config = dict(
    num_hidden_layers=12,
    hidden_size=256,
    n_experts=64,
    experts_per_token=2,
    d_expert=160,
    d_shared_expert=0,
    hidden_act='swiglu',
    moe_layers=[0, 1, 2, 3, 4, 5, 6, 7, 8, 9, 10, 11],
    router_score='softmax',
    normalize_top_k=True,
    routed_scale=1.5,
    balance_loss=0.0182,
    balance_bias=False,
    router_z_loss=0.001,
    router_bias=True,
    init_std_router=0.0184,
    lr_router=0.00177,
    num_attention_heads=2,
    num_key_value_heads=1,
    head_dim=128,
    vocab_size=8192,
    norm='rmsnorm',
    norm_place='pre',
    norm_eps=1e-05,
    positions='rope',
    rope_theta=10000.0,
    rope_fraction=1.0,
    qk_norm=False,
    attn_scale=0.0884,
    tie_word_embeddings=False,
    parallel_block=False,
    extras=['capped logits'],
    init='normal',
    init_std_qkv=0.0254,
    init_std_o=0.0,
    init_std_up=0.0254,
    init_std_down=0.0,
    optimizer='soap_variant',
    learning_rate=0.00246,
    beta1=0.95,
    beta2=0.95,
    weight_decay=0.06,
    lr_head=0.0059,
    max_grad_norm=2.0,
    warmup_steps=200,
    schedule='wsd',
    decay_fraction=0.609,
    decay_shape='linear',
    final_lr_fraction=0.0,
    batch_tokens=65536,
    max_seq_len=512,
    doc_mask=True,
    train_tokens=562400000,
    max_steps=8582,
    dataset='wikipedia_en',
)
Below are experts of layer 8 (counted from 0) of a mixture-of-experts language model. Rows are named down (a neuron's output weights, with its number) and show model dimensions 0-255. Each number is 128 + 24 x the weight over its row's rms, rounded and kept within 0 to 255. Numbers have three digits each.
Before each expert's rows: "raises" lists some tokens whose logits its average output raises strongly, later layers aside. This comes from a sample of Wikipedia text that the model never trained on.

# expert 3
raises: " |", ".", " and", ";", "\n", ")"
down0:068125117095161163133147140129120138164134148086114150177135092120099096136134157138104126109118105182103125133131119121072113136107111084142120084116136116160101104142123152131139115125095154157149111132131153148087111172150126116099108136134120130121104149135116158158161138124140137063121135150142117116120122150146096099095159144152157163125104126141149128123153145171137129140131154120129145138150116142119095134124090112099108106118132141106148124126119123112150196150227124130155114157152161160129117143119152169103095136114168129168158132124125112146119105096112146124081131138148136113149135146124120166092117104150146135128138133175069146102158152112108170117098121165161129167184129174142128073141143142106170165134145122125142140159122113121101140116130110

# expert 36
raises: "\n", "\n\n", "ta", "."
down1:099161144092144164147111150132114163125143146088103147168161115143103134151179123110139133140132139164134139087116139112132132130122140100101106130100133164130146128150125114104100105106100138100138132111133152141101120128116112131094121101152048170101122149205150174114110085138112101178103115184134137152109149124122111139164136086112157164107141115136159152159127085131129202128133161133113127160147149096114121126141104137125141141076142128143150134121148101137113094139116123075135142094146132119121132070112150138113137132103155144145157094141149127084090149124123122145130118143117136116126132144127081152122108151139113146112186081130108131114137135125124170110125100131151122150131142081082103128125133105072135116122132114158108185169144161143136112093121109

# expert 41
raises: "mar", "le", "mi"
down0:145144127134172104165138118146101128097135153163096150122148112109134115111095097128089167147148107132149063115124170120135139102157111109147167108129160150085093116125125130119147157120123089119150106100139119144111156088181117111196163152127160151090120154135126136103133132145159137090123120130114140122135100120122148112088156109085083116106120128155110146130200135134155119114155157098140150117165115113165156140145115113114130122131117124153135150115128103108074100165094118143134110137089123098107087127172129115146090095137138141116099125150145088080109113095114155149133151093158143137120120088095132123171128126123155164128135123125108076111152146131119127126177118095170092132111113139115094131151176143109126091162110149109162099144116136111166130100145118

# expert 9
raises: "a", "i", "in", "e", "y", "s"
down0:142143162109127099128125148153097140115123160094100142146144146126121133095147149135134133156134144121151120153075185149137086096141130127122132124107136104103118119142141108146132160130102115130149072160171107130148121140148152128131170166132110082148133109099128131132191095130121134084124127121136129154140145144129094099121118118097159142140151143160134103150104118165166104120174158125150135145112139115168117131105156127154137144106102152172090165117177106163124122140155136144156110183138118082121177092157106130167114112101116138107080137120157114152150110120172105110134123088120112105119166097136153127130106125160121100113105090162117157094175078144087124115161108148124149149108097145126149118159130139137091111150156115104104164107096062138148107143103150

# expert 10
raises: " the", " a", " in", " to"
down0:129104058089122131143123121130152159105100087145098098163183178116161118097158116147127113121137155094149118121147120100141157109151128137155115125112164100112076127117137148124122114137152134111095092166095100139116111127136112123108163125126124118137112145116089074112113126158128154129106111155092128140156119135116134146083082166106107164151141123123065096099117143127147078164106127127111082135151150144112122100114155119116120096113141092096147125114143090142134152126107153152088152144139118139147093105093100172151138145120133128127132156125152161108119093116101176123111106157146132152118138105121142136121120099108116127093137139144140144089115171126109135155162113171083126137162164117119171102171140080178146105171138154131118134100163134157124124116156099

# expert 47
raises: ",", " with", ".", " and", " of", "\n"
down0:093144104100149144066126125142125150124156142101122162147142145163150114167127134114105115141069109137082085164105144110148147126136165127144156134139126102143149146094113125137108151146131146149164120130183125108117113127156097130104153133140125150140147101142133119104082127132125135089162064093144179135139122117115128122188106107158115167107146170138171144157123143087100131144101137132112178109124096141104121111131135141157157083112152102123089139102118143156164147120116168143156142120152161124108071141159141139132098087096116114140120114179140137134118118098152080131162128177144115178151101135109141136099183144161166135145103142162109098163121138151165103145173148116123149139140129143126137169147107147114170128117142111144105128145138127126107142145153123

# expert 55
raises: "=", " |", "-", "ero", "ern", "|"
down0:092121093153156126150120146120128118153110079106096131105123113129155148158105116126114147175143082138099133104126130105139099103145143174130122158136151133112114133128154132144160098166148095166119127094120176108106084149144143139143080158164095167117173172113118114107132136117110144095156121132136172109142142117130149125118116080107178106110122134146096092110093113131116136096113158147113096130126154106123140145140133113117126136123168153133190101137139139116153116116128114164161138161153119140136100106143119113099103102115105143178157104155106098166124146176161127164142113115039141145180114107119110153156152166134101137134175102128140125143130161104111148129123145131124104132151132104110126133127181145107082122147151104125146085140130085112137135165083122

# expert 18
raises: ".", " |", ")", "ea", ",", "ale"
down1:145113179113166137156108139137156106104123105119105122160138096102100164098113109089126117124122108120137123114101158103147153160134107112145140155137157175147082128153122092117143134137174138138151106148156135124141106186170131085119117100130121101112138140106168113125112119162115107108132121135105136108149163140141112107098129158101168066159135119102143101120141150142140131162143129106090162135083143100136090141139098169108137155181130093163115110129157134126140102104120111148098175133111164094087133173144126137134146116109132099142118101132083146111097102098111141102158122123131114102157127138135141176086142152098132129067147130170120130161070113124116124161100088124101114179119156149154129132163120094156115148126162079136143142112127157136132102133096131

# expert 45
raises: ".", ",", " (", " and", " in", " of"
down0:181131174102139162147135083157118118131115133115125078088133132120164104090143150117105085107141121094154122142142127141122129118101122158147174121128123122127182112132119151139112165134149083111136138137165094094136121140137137166133133108138126124159130117122140146124177098108145107144116139162152112131150121085095138135154116131077166160142135097099140140158149140141149107101137127116107119122123123160103114111133117124127061143140115163124141128145145104119161150118150087142136112087149123164145119168109125108132130125098119050139096118124146104130104158106176166146087182152087142134125151106177161173125127133136097192117173137092138117130098101081149109118125163122070111162142124082122127143133133132122114120117128147138088166116086128124119102121128151

# expert 42
raises: " to", " in", " and", ",", ".", " as"
down0:149121113166132135110112120091119117107124078127135089116118092111122120188148110141148106120157159142122108127113086139102098133100148160143105115117136158140117133112104145087090118135132150159117155084170151147135150150144165099141158096132161137116139117119132119125162134136143129147142116146136139117107140137152097164133122079108064092143143120133088163125157123130119137164141174153145088150114200124103129102152118117122099129126186144108152111132122158103130150146141092134109145123113147084140125170102137125148120147110125181097141118133119118181131116168163131106137116124165110072124120117120126147112156124160100140132158111134120154144158136115115128115116125114156137117111148076138110096087068097221163148145154132164143141160164139150140134119137152

# expert 28
raises: ",", " and", " in", " (", "\n", " on"
down0:113114131111149136139122119150097096119120130087142086148136146150136087108111116120108147101121130139109135114107142136154081124113102124147136176190136154107096110127164124204155115080148131130162157145105133108171123211076110092090155118128080111152122147127149126124101137168152094111151113145135107125098133149117115122169117148107141156099107149167162117128141168146143129114114112185086152113099130111143130114160108133109160142143133134156104161134117193120156112111213131133137114130119081125164106171126131170154154109176134124126129128129137105099149125165128145103134112149156136134116123139143148112100145123110117138112121140149112111165121148186130143152138116109119071149119144111130155121135070119118137145122108116118145158124148125125109121150144108